config.yaml
num_hidden_layers: 12
hidden_size: 160
n_experts: 128
experts_per_token: 4
d_expert: 64
d_shared_expert: 256
hidden_act: "gelu"
moe_layers: [1, 2, 3, 4, 5, 6, 7, 8, 9, 10, 11]
router_score: "softmax"
normalize_top_k: false
routed_scale: 1.0
balance_loss: 0.00146
balance_bias: true
init_std_router: 0.0342
lr_router: 0.000955
num_attention_heads: 5
num_key_value_heads: 5
head_dim: 32
vocab_size: 8192
norm: "layernorm"
norm_place: "pre"
norm_eps: 1e-05
positions: "learned"
qk_norm: false
attn_scale: 0.177
tie_word_embeddings: true
parallel_block: false
init: "normal"
init_std_qkv: 0.0402
init_std_o: 0.0499
init_std_up: 0.0575
init_std_down: 0.0575
optimizer: "soap_variant"
learning_rate: 0.0085
lr_mult_o: 1.07
lr_head: 0.0096
max_grad_norm: 2.0
warmup_steps: 200
schedule: "wsd"
decay_fraction: 1.0
decay_shape: "linear"
final_lr_fraction: 0.1
batch_tokens: 131072
max_seq_len: 1024
doc_mask: false
train_tokens: 674800000
max_steps: 5149
dataset: "wikipedia_en"
Below are experts of layer 6 (counted from 0) of a mixture-of-experts language model. Rows are named router (the router's row for the expert), down (a neuron's output weights, with its number) and show model dimensions 0-159. Each number is 128 + 24 x the weight over its row's rms, rounded and kept within 0 to 255. Numbers have three digits each.
After each expert's rows: a language model's description of what the expert responds to. This comes from a sample of Wikipedia text that the model never trained on.

# expert 8
router:091088143100089163108101175110119110119112101097112108167125151112156109132121110135099143156126143104137153120127132185107135153165139082104124168151126163133143092089151135150149115125116173096140097157145140111138117151140141138161143121131104145130159131098139100128114109080103133140116125084124108109105150108153155079110183099143150091119160156095113103102138077162150103150147164136131126132106086170111104124115119111150147135125100164131107145131118117127124169147093109
down0:172136124110125136127107070133111114155151136168137124126109102111110106144128136182116115106058113112131165159158141120117156147105102148119157163123162123128136131139104146086134140188111127132113117123128097126109125139151096110109179103130138134159102156171145155176124109127127100166113140151112169117152097155092154158155109114104072135139124105135089159134139095105143117144123130123112093110115186095156118165129136116110116114172123147099148143154100126121170123157119105
down1:164137124153127143119129158073123123129104097125108101103142098134155148123159141177098119104111095158091129089171127149117119133099150113144136107141087140096078134086099132141090154087133106122092140148144103095135111093123073104148154134143156102083144100148124113119122141155130118124108130121111133103153141129110157157123136150149170101125081150139126173136150163154089177127178152132098160145141147169121134117151104152152083127127143109142125102113152096145117151112115107
down2:168143090097123096103144144097143112084107161130128117151152156115128197148111151120091103152103133134154156168141175182127128122142092123117101159146116149114115104117153134172114102137121122133127128091147093156132120135127107149145123159124152084090117137161173172118134153142161134133124147118111177180122115132115118120127139129139154129158129175129110077164091131112117130130150067119113144130130131107116111141132126080134133130162102124128086115109112108154107096139074135
down3:142127076102090153101133111170152095104110129155172091101134079169120107122168161111105115076100137105110126156121147140136121143088137153132131161124154141126113143140146113111115096108122155066129138103164176168105090156112125144121106115109101099122145165107108101121149128173159146122133139135110102141107144143152121156116144188134111156137143121111115159123104120125130159148136124135125112140131082169112131128142080155104074157109144175126124170102113119116109132117132138
down4:122125116087113133088142120138166124097188104110152101143123141112166146121138119096152144164151125084155126125131090107124111109145132115130148118146133125197101107115114133142097136137152144124138146158071110109122107126127160153128153145118109128150173099083136082112092132115147124154090136103089144089124130112127139130147141130131162165180089158101090202125112148119117159141100135133110083148133115159137146118144146094108154146138112140099125119160170109136154129141089132
Description: Closing parentheses and commas after numbers or names in sports and election tables and lists, as in (attendance), Jerry Sloan (25), 12,542.

# expert 44
router:129169181157154166100124145107088154108089142145103123106090166146136154147146103108143190160151145121131157137112131134128116103187155119119137135145109113129173148103116133119167113120129154102153160139132136111103137133095140131134162118135112164107116167108113131136106101090138142071127132099102143068146159127091124142142157151152143133131129136114085116080093125142121161143125114137123120119093135125111162081142145110108121145157110085128104094114120092125086124144108175
down1:098112165116141124151074107130099116147144112109139095085151137135125172172108090101105115118083126116116103093121102079105183096132134130105103148095140109099135103155122136126131122192130146161111125109137131136128161137130138122154155106167178131155124145138102173090141126155129080125120144113118113144118101166137127142127096136091140127125153105143142106092134131148152138149095152143106152078125129109139064144153120098155134127125122121160151131137157128145191150100134101
down2:130116111125079134158156166121136136131137138126161148141136103122141128124060175144095090110127141144121130141125138125147111111100092099191127171138143147082085163125139059087131164089134136128088135141122133120154110147110113166154107133138123169103102135119116147125142155119121152179133101138179155135163140124171146117136127157133152155137083130124124139065104141112107115117143110113137098134106122141121132127094111147129121129152133111144110112142091121182146084089118150
down3:140119120143154157103110154112096140128144125139149100189164125117133121116144118144126107160086141110130167115091131170158140096151147122134123093147077132155132159177113099188123113140159149127126132109140141122115136124088128141073121088150124134142159167141148106125060102094163134140124137106149129131139123165099124103106162151153112120083092111112099122160099157124115073144163116123088135126171122135145141124144128151134111134109119156155118091155106110081116129144128089
down4:141141129068101139151104087108125129141116117109108133115084086142114119136117123154130137139166117125127124157150084143140107106142137075124111122127147099146112136133110129148142136059139138114163150121126137106174132121090143161183166109116140073148120081171101171117111158134103099118130121122131080119072144125114125158166101149106178162142131141152145146110122145118104144131114120091106129175153087118161098113130148143171134165119151103137143119173128127145154136125129128
down5:167146146143134122102106097128143124128130139117137173109124132135144088118137145141118162158132151117068129161113180151127145118137102158118141062093148160106112117146141145117113137187153139107143148171099141114183085121128131135134144123119105120101114077087118122154108105126110153111142110137139116133110110139108146078128171155151144149143104097157114138098139177144069157116161146108103120104090095161111113141162139114091091120124116118135124145088166140153109110147115144
Description: Country codes and United in sports result tables (FRA, AUS, RUS, United States), plus pipes, semicolons and opening parentheses between entries.

# expert 54
router:123126151117158126115126154129102117106110095140104121130108098171145095162160123106114169120165122143129117147082132139122108109138128150120117162092110153141137130137121115114140146140104150120129160145087137179117157088083176159140141159171091143127126171105144119160112142121092122134108152098133111096156157115149095115140133140167114152110126172129097142091152075128160156134091159125097097130109155137107127128160082110110093152160103118104097153154147137099092168126099094
down1:113148044121116153117159127130123148122158123090100114113111122158151133098139091115165166096121124117101120101111185143106151118102113149147184103132163130137117096121143181138135110124154152111092115125143120144140147093131116116122117123142104140118154134154126150158140130081108131144116128139140118135088115117128101106150105125120143102135107114123136131095157100157207154124162101136158131142106142169129151158112179120127131108105124145184113134087100157100163104096121093
down2:104153162109132071128129123129117097139133137137094139169117128129128106098131127109102117127100133152179141101145172140098173095182090117110136120124122149159133096154146114171120111158139146149163132178148088130141126104121143132172131160111118123101105136109135142111109160103102128182109144132105151185139144099119112128095118099133147110115135129066091144112140094130188120092139120143099118149141134124097120127110144140158131125146143159119056125143134100116155163114127095
down3:120156139134157155090115104101137145086117131154161145125094135128089104119128119151074118087111117147128113125115163121145123147124120121085102112100126112176057109121170109122140119116100118130147125104116108153114092151120153133184128099123108132117150103144141148089178074142155121121116150119139151134149118075185157139083132151141103128123130146120140126124099103141149161164127101139128169148162140149134128127128171148142100147142158124168133073141139184102125117106122113
down4:137138150129155146122109099131151101094084135125148117114146092057148154108128140119140142126108122121128141142078146164132133130115177144083120142156103089137116149103154118139149144134157131133122135111123178108144138127130095127139094121174151189117156112156118152108168113148113141125168125147110140135123128132150102096159153179081105172121112123122082105143124118141088185169129108095092168150108135106145078099151137152124135163124130128151108125110136114141103094139131092
down5:131112154143093159122082117115116098187123130150185144123083103162101115140116119119129125113141129102110111137097142131123121111160082112139156158153107139130126152098143155154100132165122175135111115144131117146104095158139122148148099140188131121134124130164163132091091127152076169089137148148132125126135146157118165112150146147112140091113116105118115116099097088128176106133126136084145120084154135085130146136132113124094151089132139126105159075120117182135133156121151130
Description: Dashes, decimal points, colons and brackets between numbers in score and statistics tables, such as 8–9, 4.53, 1:47.24, 7–6(5).

# expert 42
router:101101133113151123140090130120111090172169116146115159097172123141132110156107089117088097154153140122115129122145129165121146109143107134124119105127107119107104135130146106133151090116114107092130130127091173124143159140124125135086150113171106084158123156178139140177121171119167113129134138098190109080146154136097158175085147153116104129109120158106084124142140076108118163111123115151117147154126088174120144123149160096131137121103151140148106144170120128141127131140121119
down1:142153126109117132096138150149081120098091110109120119147123102166154122127128136125145150145137117157109137114076119127127132114102148129193131131082110090178114173121155102101121120145137136116175127186116118112146136137145084112129092151164113173111136176127140136103141122141123148134099132157092151099142114124104101081144102117101102143072196139136162119134152097161182150133120127109105140135122150148122147089133089162122126140113153155122130135120078144123118148120117152
down2:111143087080172143127119126156133152119168127059145125158132164120105125135182177145124167150089147091083101122094113107172112120097175109147112124126161135114128124122087142111109108107131116105099137187122095128133123143122089166102099106128138108122124155162145126101131124129185103149122158141132133143090143176132089128154147117121135133105145142140101124125133079132149094125148152140117163147122144122140126134114149122107091155116111102142122138119177110121178152107114136
down3:152116117187125124124134127113138116145133146129141108177127141097100147083106168148089114111151126134132126136144141123100104156169155120120164146096117126104080125122131101151123121137125115104091102108126108138173174113125155142086112081133127138137080101132087149186122151099141119126136115143156100146165163151114094167124140105119175122113061164168119158155161125088104092137138161119140112120102161083126102160143113163152115107114114120142143110150117136109129139115141118
down4:169149166134122125135118097123096150137081126125110118138094108130110112108145166144120187113104143132153160137137099067134131120144170121141179152127135120157139108105156146158151133111118117153149115128166079115170106112133141126125093132102120169098098066111175153092111137106110122108124112147133136149099159145146087106168155085081143154123154121139156074107137140150145120158143120144127090137113128138104133114169148124146083138104119130111109121168133140109146164131115152
down5:142127150176143145188070151119116127144053130162107112154106127128120114121154148115121164166161138153126095132126116148125111173102088127121119128149129153144134151161113152153152109122101145102104113065142132123129100185121108145108155119103118159142094144127149118119094099094149127139088147141157138152107110156188136108130138091154135115100144118147135090120134160133140141109114111101082090163132149114146150141121125142111104124106135171102111113074128120125121102153108135
Description: Final digits of years in tables and tenure lists, usually before a dash or pipe, such as 2016–17, 1985–1989, 2026–present.

# expert 38
router:097110151131132115147155140163101116143106190110150163139106080168129134158112123101112111161129114130108128129117110111132082154142129143109129118141162177135168070118166107143133149115120106152174084126173106134158079149090145116133113107167163136161098128140111140078152116108116149138107131101134174105121152131146115111111113145164144128142136147100119148119083099133116156153154105140118094136103086110091124142117140153128120099119159093114103109087163122152089112131106126
down0:098099127145154107122097166138117154114091133129116156139167093133120109167140149165131148106144128168125134134113115091147168118098083137128149139117118161109098104134145097135140098143114078136136143120134153132121147092123090082145114138157161111133095104133071125127140135117131100151139159174151127129146121124150096137129150161136126141170172100096159157211106118127141151091118129125100109083101118099120158129114101131136115138139166099131127069125135147096151118080121131
down1:116146147167123118138130129149138152143093125136131137129135159124111091143095124112138096174090157118095151143063122148119185106103095080145117097136093128122093107149104095120142131149149140124135094098144130136143191142112089155120133104159096124121173127140087130110174130153097118098159125117158144137188132087099107113121138120118106150142142101150110127136122112109130118118141164147125159155112158121127156129087103142122094132091109122095126127106168146108123139173140187
down2:106145107132135109133106158124155124137169138128144152126133114139121114170166121164157129145182083143121068134080099095113158075115092152117126135142152106089139100108123170098136115152108139138075124091097129109138123130071059107143123134095140139103144155133130135131185142133135111139118113127114125117142107136155147157110111158135132116152140083097160142141098163125120093134171145097112114148125093146121155138144117090128139164123165140138121090115125140152136117093153090
down3:142119151125133160118120129089128118124158142148169114104104104164135103131111131114154098125154115129129104126128104161115160147124092114146091132097130107137158117102124161131096137127129165094131118151138110115140136106084158132141126098091077157104083118109135090076122179153110168109097150128150116154142121121130134147126126124123132127111131147147110155094118162187165128071160118101148101123126133112157102089163124176143150113202110138117131170120112190121149116135145117
down4:093116187119130142165122109127112113127121112132128101140128108092153131131131143096147083136113081121132135129141153105142110109097176113100167093118115104078158122148134124125108135129134123141133173114149140080102105128104144147119100082094147129140084158139134127137139101116097149121151126106138142149111091160152111167104156106129117165156142149143108125133102162155101099117081122138173132106090110158136107139148130136174088131091118144140148135197168113108103156172134161
Description: Header words of tables and infobox sections, such as Census, Candidate, Total, Turnout, Team, title, Certification, often right after a pipe.

# expert 16
router:120111092171130174108138092120120136122109122159138122127115182135145157084166088101121122087108138126146133159083158145123152143166111102150171134151161117111128130071114102124151146079087166093102155122159158127123112137121135133126161120111120111131139152122118149154086112140126143129095140144097111113114135088107117141113184128160113128144138159112093119122087099148151150134144145142136134125146129145168120091159117141080165120091097099126170138122097174116107159124113110
down0:130117133125138153132121164118149101121116157087114140145134122094143116144145165113093161136141094083125122130117132124090118122145112122119107087152118099136082125163115103098142117105143130127163129114132064175111151139108166121098126124159123112136112153173148130150155122098147082133179092092117121177090130115153153130123175162162141148120117100111156164132105156132134127164143174105081109077121146114116107132121123132114140146145102097162131084095126151153181096117139124
down1:132119114121166103152165142164120119130125124137135127136144114120134130153141132089122142145123138097124158173141148116139141089167121158072137122127155147207096141152143129123135120169144131128142137142123084089144117097140120127120158123124120104157135147114165155125179123132139109145150155086056120143131098126068156129107073152091092112136118086095083141096168159101110158157142124111109100137127103116069122134124162139098121137112129150118145116123118132146112111145093123
down2:121124153143147141084121102092135109135211147154133150142167121156101129134117129123098127120120113125126143148133166160137157104115089112136139184151130125114135127122096086120142119084126080134145116157179149113098160152141093119084099099151110148125148089123155136155154095148155118159154157105142115101153129112102138146133156142139113119189154124125063130114164130098116143102135143134150094143097090117166094137156120162124111127144144109105123103115123109127152118118155169
down3:126133143129199158158111142082120142167114137153119139123162143119086113091095162107137154150136143116094135132150100157142160181127161106109102106130142155159135150156152125136106107188107119134131118102111141165125115152124101105104083127126134139107122131135112121109115118111145132158108116106145160110121118193167123133090147117119088136117134147152080082125122148111116129107154169175122126141114173077136108133121133127143151076120160120111102180093119116111113123123098140
down4:142204118082108145124180125150096149131103134167113107113103100136118132124128112141136106141082138113151159088103153081114137118119112089151123157117123117137153142093077113134150151103165164157130157153169121114139131142133162077089125112128143125104125169095141118127146092127159121156143127168129144132136103135083121108165136109097131100142132140122134128133104119098161120153152107118130102112095112068102146070179119120159148113116140099127158109152145157151128128117132135
Description: Periods after middle initials such as Charles B., closing parentheses after names or countries, and pipes after personal names in tables.

# expert 55
router:171162141107116146150126183095095117121128117103154110112118115129169107152090131142132157144147142116162138127122132112121109151111145148139137146153118119173135144099108134178098150130147130120131130165110126116102160166128180137155134137090092129093118162133145119138105177104143142055138092110128087169064122135134121139131140080151150105165150125170121103121121143107078110065150151115099092139103113132117123111121149121142079131113134091136126121117125123090122149126148124
down0:137134148107126146098095142109140149154121131123100117091127105117100126099128131135094139124114089127175126152080117122067101109115136125162154140145109113137128152141129132170173144119110113104084123133133075132076112134138136146093170094165132162173176146108114170104109137113139103134140131118129128145122146123133167117138098109116131129144094123150156153113078099125093085158116137108165148134146170121154163128163119150119136155140084125132089137133143100155095178142145079
down1:142134164169105163130159106088114153120117142114107131075144121136137185142133158132124108109118153147104095146180143141141129059095149117180151110132154159091124134137155131122129127130111133112139119115146129129122174129141143142105137131123147139092146139144111090129158140101158114098133110120153079090141159118132133117142091141133103145153170164124123091154152104088100134117135151130101087166136115099122137135122132134133159175174136140086101148126126121073162170082127116
down2:130144122133114133110113152134078150126135185131127118153118125118129122171134107135119141131154154104124094146110121145125170121090143127120135119174143145094119167120129104133117136130085064100098106110097117119082171119116094117105132109147149156144139151135179151121152127158147138164163127137122141097087137071175142111148149156098140145098100162133113124109091112107124155065134147154088108113128152094170124161105140144142109108122135152092110118136157115107175089123107147
down3:097127083110123124132159175101124108117109065150133160142140096117117139115129127165107141132100132127088140150117122141144111136123182085103145159142133123110133163122122139083161136114149116088131109105110111122083169120085116136164149112163089110105133173158161128114138123119140102139134163136091156145085147096100110152145161146093110098098130131118180177133145114122140134137139157099132155129133165163169131112111104153145086126137145102159153117148095117086162129143136140
down4:117152105123159067139085169160137120135115152106129150130099150129165104105134105163070138122128133137157143122155134119094166085106135144110133135133114126127111080136140118107148092127101102122130130147127121108154173109118161133091139117117151092144106080174122140137142152120110122154136172133150143151096090064114119138151149158130135121151137156130152119118184109114107129079099126116118175107128124131089208121105177151114120135122119121143117119155143106153099109130147134
Description: Prepositions following a verb or participle, like by, into, from, through, between, as in split into, operated by.

# expert 35
router:137117118169091148125144111124130102110115148087124137117141150126121120117137108110181128108138142119107120140132135101155117141091113131133120156147147138131146184125188118117154102115151111155080153097111164128136133092075092121114150091086155146102142141130119135108195179126108108137105106151188139116147152152131121141134105123084137149112086141110150132140090125159154101135097122118134154126176144123146127105120162118104132098155082120114140115156127149113069123105134183
down2:131110151120119147099109114153122112154075138113131101157149131104132099177130098150095142109082181114137098160113125136134147127118132096135152085094101136097105136113169124138098154107127069165126148173135153120081117140113127118136085128139118116101156152123168122125109142146120132143117113126142181138111137107159141134146101126121119152122193119107151087173082180109118109111140122134120129105114120117116167097154141149112089164159125115126105165153118117108142079087123132
down3:093083147121151122111087128100072130133146146079116149111163167163092120162127152142088127128146108121114121133133134113128116107136119097128110103139146136157138174114133089175135128148113111135127167112167106120160135135098130134107109167147120122122183138160147133165201142103164098113162129113123147162129107102137127113149118107163096150163085089143100088132142100122138124136166159121136119112105135140146109163134131146110130157123091078149136112075098131119106146143122145
down4:125117156152131076118113116114142140122121142160157135079188148120136126101110130096101129166114146140128143095163141150084145103181127097124120132126106107158156116131153132144173150162108127114145145162150132101104120146118103134170114134129102222130116118127096153129078134068118116115110130161103111114090169095125131136103117143129154152136136127138135113065094099115128112124133114159121131115137101112098124137145121115174131111114190138136102127152115133155159141094119126
down5:125131101083173124159103111139101161104159155131129123102140159129164103091118138121102150105126145176138151113107153107125113085100117136114162122143106148129125115083130135131064140095092088142112153074154166149168084149170158154116124122088138135139156112159128146110129100159145142111112088112127137112125106120126128132116089127154090116102122161098128157124143158150155105142171131136147121112151126113122095159115141108112185097156135140104129123156171168119129120138160099
down6:126127074109145142147116120095091099149149149102142082145154102122151137204118153116138140160176154102143143132168106115133090132140148122118143165111166086109117121110084119145141143122142150073129114170129105133142111112093098137120145123156079120118111174115149083146113150142145151125108157148097143089125122085125129109128156128123160157132103155132150098093128099124089145148129135105186107129099093142144155157136114161129120144138153145105121126166141118101107113137127168
Description: Inner pieces of Spanish, Portuguese, Slavic and other foreign names and words, e.g. Fabrício, Alvarez, Calgary, Nikolay.

# expert 10
router:103122125122137097119103153115134123111166156148121112107109133099146082153129097117143166124090139107145123109133180157102137145153108096085105165086099169115138169105154113130135100108114109102133103131151129125158138117120101143099114141143153171166137174130124100152161125129077095139098158102148108138122136123128133130095116145107131150097125119128146106140149076109143179134084147126135141156148080138097169145174109125144118119164159116167123159130167143142102107182131108
down3:121104167095144168137155143134108114119144155105181134135130109119115116115080095137122106112171131146097182145139148149155067115202118133141105122127175101152101083140194143134147121152120148151134156162147113127125102116131130125179097134145108068126122135114153118128124085175112105137153105116138093153110148133143118126117129126142144117124133085123129138109151148146117109123117129137123133131141179113145111144132118129120103117075105149140096128119151119115132102109055155
down4:138134157149113106120116157121169132116095130093090125082136084097160130120159120143148161119061126162122130117111157149115126088139138142126120157113165148106143122128104077117148128126058121145120090120164133099132138150160123151112147182110144102102150140131100085140162153098107177130133113191124138141135162115129118141138113131117114121123161138124140137124179162092168106141168152101085121130112158099080127103145133087120128108148103124149127154138124122158108137128141144
down5:145094136139119118121164118096142124115112138172120110132144151084100141122157120141114125152139121151113142126105139102125127067127127127149160160115088131125142097132166130122165128154114076160155127124162147183123138131111088200130082108125110075159102132128111100120130150119094159094137108117129135144104177104122102109156144175152149117143144128120116116145141123124108094148140166082133117111146175158123118147158120106099135098102151112140175145088181126099160126109122119
down6:171167168123125130128130149137111111102138126104108144127168115099137164142142115111102078084138122123159131089147099151103110152134123135169156151137116109161173124066142142144131161112137172128140125136140113141138118159086119139142096122116176153140154100131093095153080120142104123134119111127144132149132145088084126196124137089160088104146141142105126140130108083169117122125112088107115151141117171145128121091105158155125105128126093134132089122176124097127125102116135159
down7:118093078142193136147098170119107144123095115107155123109164103128117111081123133134112137149125121135135136092104115140150105137148157172134148092166163109123150084099124102147106121075127114113137092131106102158145109101145089126130154116134146129108108127143136167150137127157095134149119110115132149157090131109099132118124148127146130137092152149118148102118146148134109083137143127178109106130121093117140159136118128139169121168195139146130189156156108129077173145102117105
Description: Digits after a decimal point or inside figures in tables and statistics, plus percent signs, million, billion and sq.

# expert 9
router:123131115142097133145145143149130087132124134153161130104104121151081127097119100111123104151129102127096108118135110089141146179144091109150113107086141141114129144143174169135103089129131117146133132098134169130136121076159119121110098124130140160143168088106096121113186099150101144108093147078203144133107111170151162115156109148146136170090108146132143193141117102158178127133135154094165118133097101106120148134124146128149099140120127123126128099118121151140117142124141127
down0:108121103136142085159131104137131134142129115162108126139092123140152116100090122166111121140120168149071094179159113148129123168134135185083162126147141085128134111108126114105117144163105146090140142157091159122141123110106126121135128128133121092131114111139130156150094125100137104148103144121132150160107114085130151157154090112131145169131147095128113101137130087109149168145056122153120149158114134109148106155125133133142115138163068123153126097123152195126168153118127135
down1:112118135128120131183163114115147134111138152135169121169096125102176100126125166151142162110126136123105139100130164129165105143159085131111130133102115126141129111075094122105132125186150113117128128139080148157162096144119114080158151103134122108157139107108119139141135099141138126123121155151102125160159097148112110120182145100141128131137067143150134182074097142130128144136108085128143109117126127110119136101103137118153100114127085141185133124090125147162144114107123185
down2:095150134162116111150114110124133096111134152151128104154155077138137139139152140146124113143104134133163124066096136154125149108131134142123116130088123166132149128111108141148080153140149097122123117118141128148135100099167126133050117065159117139112128127160112126112163120141144100152104166128105140130134141139136130085079148154126084119173145162140119126164153100126109118072108103158120124128148145134070133152142114138102147124107150127152102078110085171143081146144127112
down3:098104092164126062143090116136138151108115130080115140142151141122191132165160123121146168138097121124171143183133094161126126093134145157096084135161155109103126092130135150141129114132146090128126097132157128092103138164133128134130102153137108177147140120150121116145102143127112123127110150120115170117146160124127111116111087126106106106095109133193125118129135152126070125145102106130117106127160115130148105149158133122161108087096133122141082144170113124151166103156114136
down4:118128134170112128150131118141150151173119137133154137151134145119172171096112092145143075156147112113111101076094091151100178128137157147119084146127118114114124149162131095122140113137139134159106151137140108145110079164093108112116151096098121083098129141144126144106115126128120158139139119171086146121149089124170113139144091111097152066158142108099125118134130143131111143086138095143146137089107145138148127071123110120116141103122161144164106112127130104156167162115162123
Description: Word pieces and symbols at the start of infobox and taxobox field names and values, such as Dom(ain), M(ol)ar mass, Species, Elevation.

# expert 59
router:130159126123112156144089146133092153137120122103112128081143135102102109169107149130172116139111152115147160152118187117144117113123137128163123150110118107156133144139118108171092157147158125126131128137118171202116166140143109147096125132106067144158136101117142140117136133105132121082150100168113109153122090115150154163167092092094154134122125142175111141113110149083088115085140095137158126121105083117131110121133127150133121110105119094121165131116179125138143155112163128
down0:148109128163139091150137112126082090122180157148106157127121133148129130134094127107123122119145175109107139123126132121148141123145087096151084128127138161141138183129098133139131158156105154129146111144164108087132115097141156149177121138113108098132128107134098124128109110144077107085132099189158101085100145139125088133111120138134144136147113152184118127170076138071153162099128141092136121161146124140108169124169108106133129154106153157115106151117117102133155144122111146
down1:110107095148142119139144157119153159122116141102105124140163174119151173116126131118128141139128107096155166102157121122113143080192082101159085133163139120106150136128102144135152137132125121122142133139140099146124159114102099125119138138114112113141144158109166106143089159113159178153120151112142079137159117133117100164127105163142163147149107119106139069132166153103130168057158129115112138092081092126100121142096111127142147129106152119135084138120101117151115107128168138
down2:135087109122118104113135142172148128147110090114143057133108149065181135160122105111110152107080099125121123160177143159127162140145087089164158119126109103149130139167152155148136140128139151127153119176107160156114116109100099099134079111146119124108136144151138168129104117119123111112113119127100182128076152122153095130147125131117128127078119124109128120125143133149131102137180116180113170115142125140107129110131123156131145103112174134113145137109139115112092122153104157
down3:112090160094132094150132070136104131178166142115109100134108114105144126125154142173098127079108124150132100118120140124170132095114168146139138148133151129148122133115109125114161139096097174138151122177122129124146138073138155127145142087104166138137087146114135140100150120091100150156109131129145124145115122117130107080139116106141150139150093193154095125133097136138192167085127109122108149155157147136127106136121107151154145128106125113118109154125073133154110157131091109
down4:149127171103134134140100107079113117145135143116164136130159099116144105136103151092119136088142146109160086153109151117088106128158117095107161140130084135113090157140155115137149123074131183143123198169126134151148105103139126112123171124114089137102106138122142148137117153148120117148159066119125112125124123151116115089146120136105117145141090093113200148159134156155134103116132131112135095132151128107125078098122109142189149147125122131133116140138162110136102107133113156
Description: Prepositions, overwhelmingly in, also at, by, on, during, across, according, starting phrases like in 2020 or during the war.

# expert 6
router:095139143139141108153124134156105130131165145138156138132130105189093125137100136164111141126139134149123106087135131132104076148120173097157125078087110165109097132108171139167104116110149088107136098100137160143179103139134137117135119137117118114143137088131115153121114107143133133092129132109163099123108131171158137090085123126130120138149175163097146188098106081142167138142143111075149130154086116123109149145106153133136123111087139139117123097095099128159144136140132159
down0:154118134109088089119125150206071114125179101125148150116142135184114098123134083107148128147149164113150111174096138094141136135137108138142112141129130127103099120127137095092124117101132128109143176120135127136118105148128118118140141117145102097143137145115131182146139103115176101159128136070151166095125139136101109144129153156139125134142136085079173160113136114124196113134113126095125133144139139116124133123144079126102105141098168140138128125117169118132144123136152174
down1:139136098099099162107139107128117132138138109155184082075144119189146153144136137078112169121136133130124125128135157105174179143140102111107083153121099112118112085119094133129159147131131097086097105146155123129139133128100141148103132130148191149162154112133088169096106107123168128132136143142160131126128113113132116120138181116096128144117177113092089112099131142144106148145123114137142123147091092179118095111153118098149110115090132113102128126140092139102148139131127127
down2:085143120169106133108096130146176174141137116158102120145113118092140125135122162134110097109125084148117158131085115140101157147140135153118094101165118161130137134157123119140114111131153058151116111144167101107163149140119179140109162158168147103103087121123119147116122115114112153170100106140154109120130170124126122106174117153115126114121139172138130113104097150148117143131103084167131073137120128143087107118117120099126124062146136132123096108121157121100089146141121156
down3:147141130148097162084141109109137147111097114167142126127141138087147108118137162142113162106128122125123122130120158109139089170121115143146157099109077130103112071130107143108162148128153145150099135086130105143110128136090130136106141150142126139130136095154139173132145159114131120163187103085145155098128140097139167120148158166137145145153177089146131135063093138108121076135094157144125128162109159121142157117064105171151124122119120127125107126097132106108114162122138113
down4:084146125160100131096106137116150133146108145152096164129103095156132123151117105139109178112156105116119128161156112141116126116126149125128104098116119156147138105138147094075141117105147122142101164120120123119134114128128063115100171110143138101121141160122151119151152103138143166116135130160125164101170115136160185141140153146152134122141132107126092132119110087186134143179122127131139132161143090077161072127105128103141156142113187095128148116076143127101134085127139127
Description: Field names in bulleted infobox lists, placed before a colon, such as Location, Species, Born, Past members, Preceded by.

# expert 0
router:154186110113107114131146095154148152135099163157163111104126148162095176126171145131100163130131096153153120124144073146116143126096126164112154111141183134100166112126102111100135095113134174151094136068129097121120118140159175126132087112130146154099109145113098138098169123155140157084115113140117113131102139114143103140158126161151092141126114109119137126158132153109084125130144104132136091116103140092180105132112155133130120100164105111119128117150115111117149106110092126
down1:142141130139088120137132140149120114139131135127103103132084156140070115100115149138094154108102128127196136110107123151115149130085129134162121127130149102157150100090151144113157164127163145121165154115099125119104106136124172136111129161108119134045111136112064154083132117104143162178103169109157143142107131108102077140149147158143119124137124145117116108141145090167156116127148099152154137100120096137118143143142140133098169090135121129125135094124136107116136159139134077
down2:096112138094140118148154128155139130148076122167139144120155143093123127137117130077070148148142136152123088148094099107129146133107139180112121134133169112130137108133154140124088136091126123119095130129126147096174127107122095151121136142139160101109161134174150120154156102131153105134073091088109125135153130146140113137112139070135113167128146142134117137078146147160150130141148105144113165111132115122129085143103162176114159145129160135186132132180106097102153117152107132
down3:109120098136130120159132169118147103113144124176142121090125120169153138129126154134186109087144103102145117134146092167121152096125136086126123147157121154122136124128120103113130106118121124161104105115143100104101159143155103135106153138133148106157094077116142160091142120163125132103141166102139088096166152137111174136161163112093129152162150166156120131088200132148116119124138149113139128166104111130138138125140136125136130136109136106099096074129145128059113103096093137
down4:157172157167151107115112132145137149097084111154112147145131093177152108122143152111110161121132123137102187182115134126130140096124089096148146131101139148140126079115133110158124148147132123149153114125098148131101137088141137138175135073122140123120115178139155129138095136084172147097140139136087097127151112133092164126137143129128119102114111101126172112141089084112101123121165153170146133127130128104113083094156131126142126082125094085087131130146107144141127117131160147
down5:137098133133129108126143113110098137110110183167170117114105053134133146139073090162127087115137132128147165161147143134135162143135115135132138087117117133116062170118120119159132099092119109102142116118150116120115131137170141143134091148116140124134155131081117146102156138137101125142134129137113151165117147164103150137165110128143114136129110119088133126080141095099120141132122155150127127165138141174130159126126120121135118149207170106167097118129111148128158143073092120
Description: First piece of a capitalized name or word, often after "the" or a comma, such as El, John, Sam, and "el" in elderly.